From a checkpoint of a small mixture-of-experts model trained on Wikipedia.
Experts: 48 experts in each of 10 layers, 144 ReLU neurons an expert, 3 picks a token, a sigmoid router, a shared expert of 192 neurons.
Below are experts of layer 12 (counted from 0) of a mixture-of-experts language model. Rows are named router (the router's row for the expert), down (a neuron's output weights, with its number) and show model dimensions 0-255. Each number is 500 + 50 x the weight over its row's rms, rounded and kept within 0 to 999. Numbers have three digits each.
After each expert's rows: a language model's description of what the expert responds to. This comes from a sample of Wikipedia text that the model never trained on.

# expert 29
router:448581543519514491504600453472504568532517547536479530538561486384489582490481550514484565486455449588491436453453472479512469450416441558520402462519387462443489519488414504448376479497520513521479569495453406485503505454620498573535551436554524365503529535606481514503446441504589498543461553483468615463483562464589543445537519514486497570437450465473502529571433491478502451588540437431502475493476595498562532472488500462471436464637528596465537483462495502449549484571524649489600510538512565510514560600522536490565391503432516507466479566509500505418550485463501450496475470497532490427486469453533526509429560479498500547488431459485471482432376519543519449560516453472474554529463523527476534465542473557512426500533596395420537538522469468459558556512483473
down1:544566493566635506498538426448608469540476515436495432493429408497500603445482460566538518432503545495427515511460486510501629485560462472419462443453406484536515463469435500447494401470461492385520536461521523448496563545513510471642506560446514474570483548487459487402514532484491456450517529463533512564517488478542581503534510515439513547547484469507447448541550477471513550544504581417482360514472530471425476575458389475502472502488538513533596555519498443595566597479539473409506560450444486434544523513492540491476376451461505497487464449419480507466479423560480515492520575455500523427515463435531487521342539418520523506510525473528513490570471428544478399497493601530582468414458371516506457483517514587543492508500478551485576506533479520454550518541532463
Pieces of German, Scandinavian and Slavic words and names with umlauts or endings such as berg, ić, von, Gesellschaft, Sittlichkeit.

# expert 42
router:325455593517524532536541444507566475490536549508513539559622586529321526482511519477524441456549503481526565493462386493506475460468521458514481532506466437524516516504491574517550490466451515482570505544573504454378511442531475465453553465496517497472445524466555479564491560493480573574477497482539442441502464450511456504577489440540494558432482481387550457548571543556520478476584577437527513609475491490533469436453527489497447466499562513369522528495445480491554441502523511483482543543583503562451489522490491495421508478417553484433485506526557357437400531427360499511455514483541423523583497494496455396568477492548434429473479597484527454563458543511577498568501471490561512528488529555549525508498483534504529421550501540399563538489449386466577493527518441
down1:482484491447476464490549526490439462458517457540518492495475586494487477568483443394616505578543529513421491554524556546534491525447509562500383566467519556444546551451589431493347553489462524591396555381480518480528457505550515416569570549552526618559489402543544527489438388474384429423455527500424586574539522475512442546630500429526466560496441556500500534475586476479507464512487527438508475542553532517508475494554531525500567435509456521476513490463515514501491441440469511504457456466440548487435450458455453504456473458461442382531514590422453445525468455535487488509533421498516464477544455450514530512498622449525561457349496522508453492594479525463566507527438466406512466524478528493404497542478536479553492558543410432553512536556494488495453533468531482
Final digits of years in date ranges and infobox fields, such as service years 1924–194'9', and units like lb, sq mi.

# expert 27
router:395507428528570453494415475547448552475560541538467599533587496554512534529497445526448540590458518421525587478432432478485421459479588535462509444498481473452537534527530472539513572452477480554506464540584513394475469540451510484482514469507486373555428596481469551506476494510547531512500485487521517494482420401496454447505415421536575530449500526487557503491512538595418590580543476563458435521448497431550556520509524509491456417558594472455550609480482481531503491422474551502510400578513512475567469503405508530535451459506509498556497495460474448439548485487505446446473489464469454553553488517480573515477538484470473458481537538576589494569487663561529458594517615462507498538526584531625522475511504557463437456506517453499502513415611474505637441433469568
down1:480476567432595419545516467549493506486415521556481459537511514563539428529422561517593489506477531490499489520512492496510451424561444478467493557459578522579484497481473443535540451483525419475523518468510450512489594525380468464515511499586532582513395493576546437434517511576537510509419481497537446554457484510448532492556489476413521555616402547464469492544537491649511472588464472468547540460505541523497505451495547501420534517496404454462581453495550459475498541534421512516467514545463439563457448563635426445493464515514514462470548520482540585430603529495539537444433476447469497552453467520518519486539481551518541493541452544513423633445487379508549531538520543488557639581458549539585505595449471430433451590522441474530548447488511476427501501538617534
Full stops ending sentences, plus colons, dashes, quote marks and heading markers at phrase or section boundaries, such as ')., ".', '!', ===.

# expert 6
router:454485523568501430521485499508524496646452567515510536454420521580515515481540435355485567552466532494439442477515349511465458457476487483452490526460442498474508505426549440543528452516575542644478510548473395529497492452504537492424552439509580447476526547636464460559489550583605493577477545480535416475447473500524449445636469532496454574429492462472587478613503496535496468553479494432538466469495550444610492600494529514473451439498591500451542511499413477542560517547483477515532524486559484527544468493476521483414456526477509510455462522485446485463415524566464579441471448446427427481486448484455503531553490488516558441533484380424493388589500565488506488552501521568528564519466523578453490509551583432514392471538495530507502546542552438448517480475470523
down0:424491448491537528476524549514456464605442597522556514493545510440445557571438504466495449502555465515396516545531534529491416555564530485535454611488550465472463469487490521521494550477497477568533518473479497577460640455498518523498506548469516520479493499522487506492469409466552503594527460497500532389444397448445465492401511497516528509523536497573470484472599427448425534503454527519590622414578399499495576512511499537492502581458595581485494500605518542468556516374451541541574491508533562585498491452468522464464497444463533488526492497518545531425516646506510470527487571536382437537499492538485466499582561435511454522568395490468527523529540539593495523463404420509541552488539496525553477456508463562489528482539519437381389498456590432560572572556474514
Second and third digits of four-digit years after "in" or "since", such as 1'9'98, 2'0'18, with other multi-digit numbers less often.

# expert 30
router:463455561563492533465440554543441468613469495498544501585412499404454459465493478450526515536526530434506460497448462509454397521494517510559589468556438477524492469484426390510456503490623452489502542472508478518507476482440541478486532356534573420562461517583541583568501545554434487565527457510509487572508443416517500472499479480447495494478493463362599452509504529531520551548449474589519521425367493479596591518484481498447436389462582518402455531530513428516584501460520459555539431584527532432502424469477531414442544487438487535567468526408571521556526585485529455514456450497574483455509496493464441466511428522558514481616533516520506563501487581489546468524542435463538457478487487468423459498492616495529476505530518477457489588492470374485574480564462552
down1:601571430555522480454454498505565475467406481436575482479496638538586493513532593543523455533547541510467427592577523489554514486394504553568512428469449483446508413580552537526499471475491518574537542535515587479516444512572553549408453549485431536454590379489515482468517474494477507500587499487526451481453510541422523446489453430555513503560501496510479540485534469456399482479470486504547455523449379501468510555506448576491508471445417529443626524494440469482472503412542525460498466535509440556461434498462429544473541533459479395410452485503510587494454437487464492483499507485493566548550446564513502507398430525553483466470465518494610515468433506484500451580390486452516414554535449563529449439450392520575505412503460521523509429463526497548605485625457470
Decimal digits in geographic coordinates, decimals and numbers inside table cells, plus section heading markers ==, === and degree signs.

# expert 11
router:503443440559552505435521573467462476499496590547537526552514547465424521600396488555491493572546350505484594534508412520444553569476522539478441478637466463480483519532490488497477479426469595493474501461530444453501558472502492454472486418502516496489513542462434577567445485537549505540496506536477489428503504455601476470511484478520430527538585408404490424539514567557489518532405605533521487535458584408490522494568462544469435525474523485479475471653446538481507467487402469527572453555509460442468517547461532473339490536400472517479476518508505418612571511489450484457466516449488356548456466555458455585515508519468522449520409450497511511556457486541489578560529525457533468516439517498621573492500543534615427506529537488530525540453508509552440488500428487
down1:483488484513507548437538519539427459563468530545464631460469550433551467604509482544501489456444522479534624512532428530534507435392486551526428451447538462529472582549511458526559407535422562519523457486577497435483445512469492530601487449487320501444490538510467454406527422458479592464428468424441511500486439533492509474479561573575453567491457572502469554490539595560544507476472547510490479517556535458511491496464490515590431497476441514471477518409469543647453530469451472521529539511465458519520538515524556520394523502610433515448505500538391550555544403575555434481487580492399456496429526464525537474506520522505521509433429544494463530507580514483433568573524484505495556432596571520621547543512498534458570530475495463594484475496481450446478509472497576
Mostly and, plus or, but, while, however and commas joining items in lists, names and paired phrases, such as University and State Library.

# expert 35
router:439556557577460503509492463499520545528451486514497499482449628447416588530453496563531530506646447456527367500527486519492482534572426459439586419522459488582499463461486567526539564469528473555538481430499522482481548543554407430526581476606499485480434471530479478473456510531569438451541532480595459522557489519571484417477461474443454555462551498488501421486593540614435446442533527435526463433496569559496585492507438484448390465531478533504487518454488495534618555449298500518501535513527546500542542524519526486522533456468571549470447417475558508518459531439491468440453438500494459496477462549496445509499457507551526494489509446516477464513563519453491453559548552623576504556403569467497519487503499485489467432459598497447583502438432471578430497524504616
down0:461446467528497409499521494565525487497528483573487623480479510488435539417522446566516529511553481509554497430391545584472528481559497468544568529483535490492511506565406510429479512534479442491555433404551512458474450470461465518433561457542552520549463534542473534442508466452497466523469511481497490459532357479497473316434369545494406494521444503425468478528461418461480451426500422506553450578490589599419454482434566457436432471448490369496431461466482500461536534458419509487532547474498416616482555567519574566530457537538507514524470555516475499446506480456486577511392518446554500535423408446504543545500511555488492558523535479502504534480424531589503597437521484461417495534502498460515526506513523516459451486443539507602610498421478506372482514436525488
Given names, surnames and place-name endings like John, William, George, -ton, -ley, -ville, County, Hill, in biographies and lists.

# expert 22
router:540524544489540406478596543532487488542395528414516539483439594487488519478513490457480455622485481443407483547498435525505520384444526473572468523398495501568520491471490538595524451495501528526538481558463530479539547463532535492369470415548479507553510464578473488576482525572591565553536506491573445433454494466456482535679392520505496532396506469457575507495512435526470574508505456561528519428570451539510541549462541470535527424577472501452543515499393392495513504447477508524541550526450502439528446525579492471368373502518454573504462415498486485452485474503361538461491449400470477533518497522453470446466511515518469446492541438473461540571503615508549476531471528508531464550468543529527486535536505466525441501439553529421551615557523446500538529578439481
down2:546544461543551476587564445561496509454559558610478502519490517476478516469608462497447480502456364461515552491496510429526480414450468514489428446423503537372446483485442540530518452584598455460522467486499586500482575459430560568493442516546447570516523433445500443533518536474503446494489455546405548454538543424427522442537498457486508556432579498584538546470463463498514502472539427562517485549493460559338526461381577535495486532536457486478572485453497472552492374535555475533551470468526491467498468566505599466480557483551506506452500464502454592499524478507490520517463568526515477538480543539521462556499557450446455433481517506449526461487388510534602525443484575628445447549507528491508500534581514587510495612437549444442389470414542581558537499563535440
Digits in counts, scores and measurements, often in tables, plus unit words such as million, points, %, sq, °, as in attendance 5'3',187.

# expert 43
router:505506521584354533466529420514414444532439533464501513496512501587449526497454454551509648580574515489559434482430549501508532488466594528509563473480495477486457590449545434456477496450533508510552459416512492539495560537479482422524543519553547486421430520515436514494494466544570426542496537503532570506563466501498483431579377443461522524439461365554534442461559546554479478534532417532515392545461557490525529504531525553483493499579493489452534497462426479549574500453426507547462511529532525411487534556482572513551569449451495458395451411481449525541427466457382464452455446521456504545456590509524524506446444539446530526521487470416634436551450496442532552525494455574563462544467515485530488485524611525477445510456523486412527517409464461631468413503500562
down0:558410434512459468562480475489515482531438563489578493504440464501544589509570514364561603484499417553545490530440433591618580506503481521495548458453462541481558559487572516486528537540508548616498500573521478514635483528503483512466434500549528517562455540450508540602495497499449407377482445563418517479553430540493545578480461498522504480533569488478509491537468436492455387490470461420463433484506512524416503508544485521597547571590504514529523523499415489585481479413488566526524567488500400507540402529497519491435600458495569555530475405612518516443499410536550485511500480460517425494503528522515619464457550578510511505513551536521532420479436583501602558525531549493451485490515353511487477534512458487535539595529516538429482477484518492532460421471454492
First pieces of words starting sentences, headings or compounds, often capitalized, such as Air, Part, Point, List(er), F(ore)ign, St(op)over.

# expert 32
router:467476502455533455409552430517485424514395460558494643465462536588521501461429475521504459511519443496481491590499416530531502489504426423432466455509441559522490475425463531550496445502543547521455544501568491515443533498491556434639519496502520441516526390552446501474499514476626479603593552538495466429389544475549416441522547440495507495534454478474517512542508491462502542617504487589445423509455518550547510493427495509539498470489508556358490490561515460487579457519484500562473519559547595455535494505468585382432380449437510518545414417500467468546428502502501440605522485551536449478482509503507518488503489571529463545452480469459512553541429610455573485507564521546567411608513499569496438524561551408540483452509508504439548546498463529530499390500466494
down0:507447552543551415437456513528520474530477460487521483546490495537565420501541515565436489610486543482507630562517542476445511396457490527527440495515495523504454496482507522484557493562387576629469508482521518583586528514407567499504549501397513525495589470565497517472512425544526423510518550473495469466455538541450500519465490461362502514431470487493499459525559540523517465453563449438496559560480471478452455454547480446424537485446464533558616489475523410496433431578434488500395464500452453481472508571517484512545500487476612432450492554456597438533643434446507531452490494479463488537551559529440533505541415511581497556477449526491504494458535491508472514499547515603510447532419459583428463480545399525404519638360516561503506523578539453540539451503431462
Letters and digits inside model numbers, catalogue codes and chemical formulas, and subscript markers, such as A6M Zero, 6VPH, _{.

# expert 33
router:481464509405535449484591423543478473564491536588495591545495643556489551477482522519575526504501498463425503519505407543465524469431505491499484515568479462462510457468509520546589571476513503550535431531561529485450503451462468471513532462627559468431526465513522512584543507521483580455480514616575513467417447413562477508634464487422466507437494551464561489444521484556383463492473527476542470452468603547535444559421535443525405503466562547441518484529468459533524486433465482528583439553464478518547508558434552436523526491523509474390475504508542473481547581506545491541537477524483483481498549578375482503473473539447451517430494452481630467480454530557485471565534529493521611529474515496591478400526480482481399442565526497464533583358479387506460415548497448
down1:560409525467547582529323385506450515453462480535514516498467479461502539565525591571536515491481547541523478459486363607496463579525591573538432563429485516482502398474525585484504450451633508561482467529455468485463518546534475483476402607517549586502583550519523527514482540477463551530527527557512446442371536472533518555561530528446543516527456446471511444424495545546508491448556589501398532503481502514516525435451452468432505442467538467361524455467540472576434494538579565497554582542393482432486600539529509439500418528487535476470562457471486456509435444481479552521440487500401527538513500570504518471455449502409488544549547381526496579490499489506502515534476496462496504505467455594476540457492510462475560452531476509420494529451551442451505429552563487
Digits inside years and numbers, especially the final digit, plus commas after them and time nouns like century, era, ago.

# expert 19
router:552558473634452526387438470520446508528405479558521464547468523555466487446488404497535520589548574524607444535444498492421470427525519495477431433527433542484392561494547557442529450529539506506535559509485434472451620463427497445481560463578492482473500458550486458532564423547588403555503591524524493560525440493550480515488505510483516478467541509501479443455445588500510472544528495515453466540468483447488535497467545523404522475529506511395548543453494430555562476532447517544500540597552573475546569620454540503478488442481555490465435465434467553439480565456481416465458453459446448557428516504442565530497451485507497562546493391463699493552505503573513496424492533575525489491461554489566632449515497536461442523424458477445557503548520501540523425479438510
down0:455519492361507480449447458464492459524463432489522491617493487537500507476485549525580573487406570515458467456582508555522495534575482419471519544511423402591494549480490482498556474522514526484494401504560513479400392496422484498543419528543480507520418541450499457391580477544544492466397483531506447558445456496518450450505444518454432436503477489466552386448497471439530462435517471453461472462548535538567431527539498510485540462558456451549547406463527517530549540469538514494452536524456445529514488399474526527528544524497464543451445422552455500508466537516587502397406552552434449522520533508434514477455492424562505441530421512453450498444521527438437533554510436416437517490424613467599400407601476394497483554540475456410605478518509483550525570590491523
First pieces of split common or technical words, often in biology and science text, such as car, cur, micro, sc(rub), hel(ix), lim(b).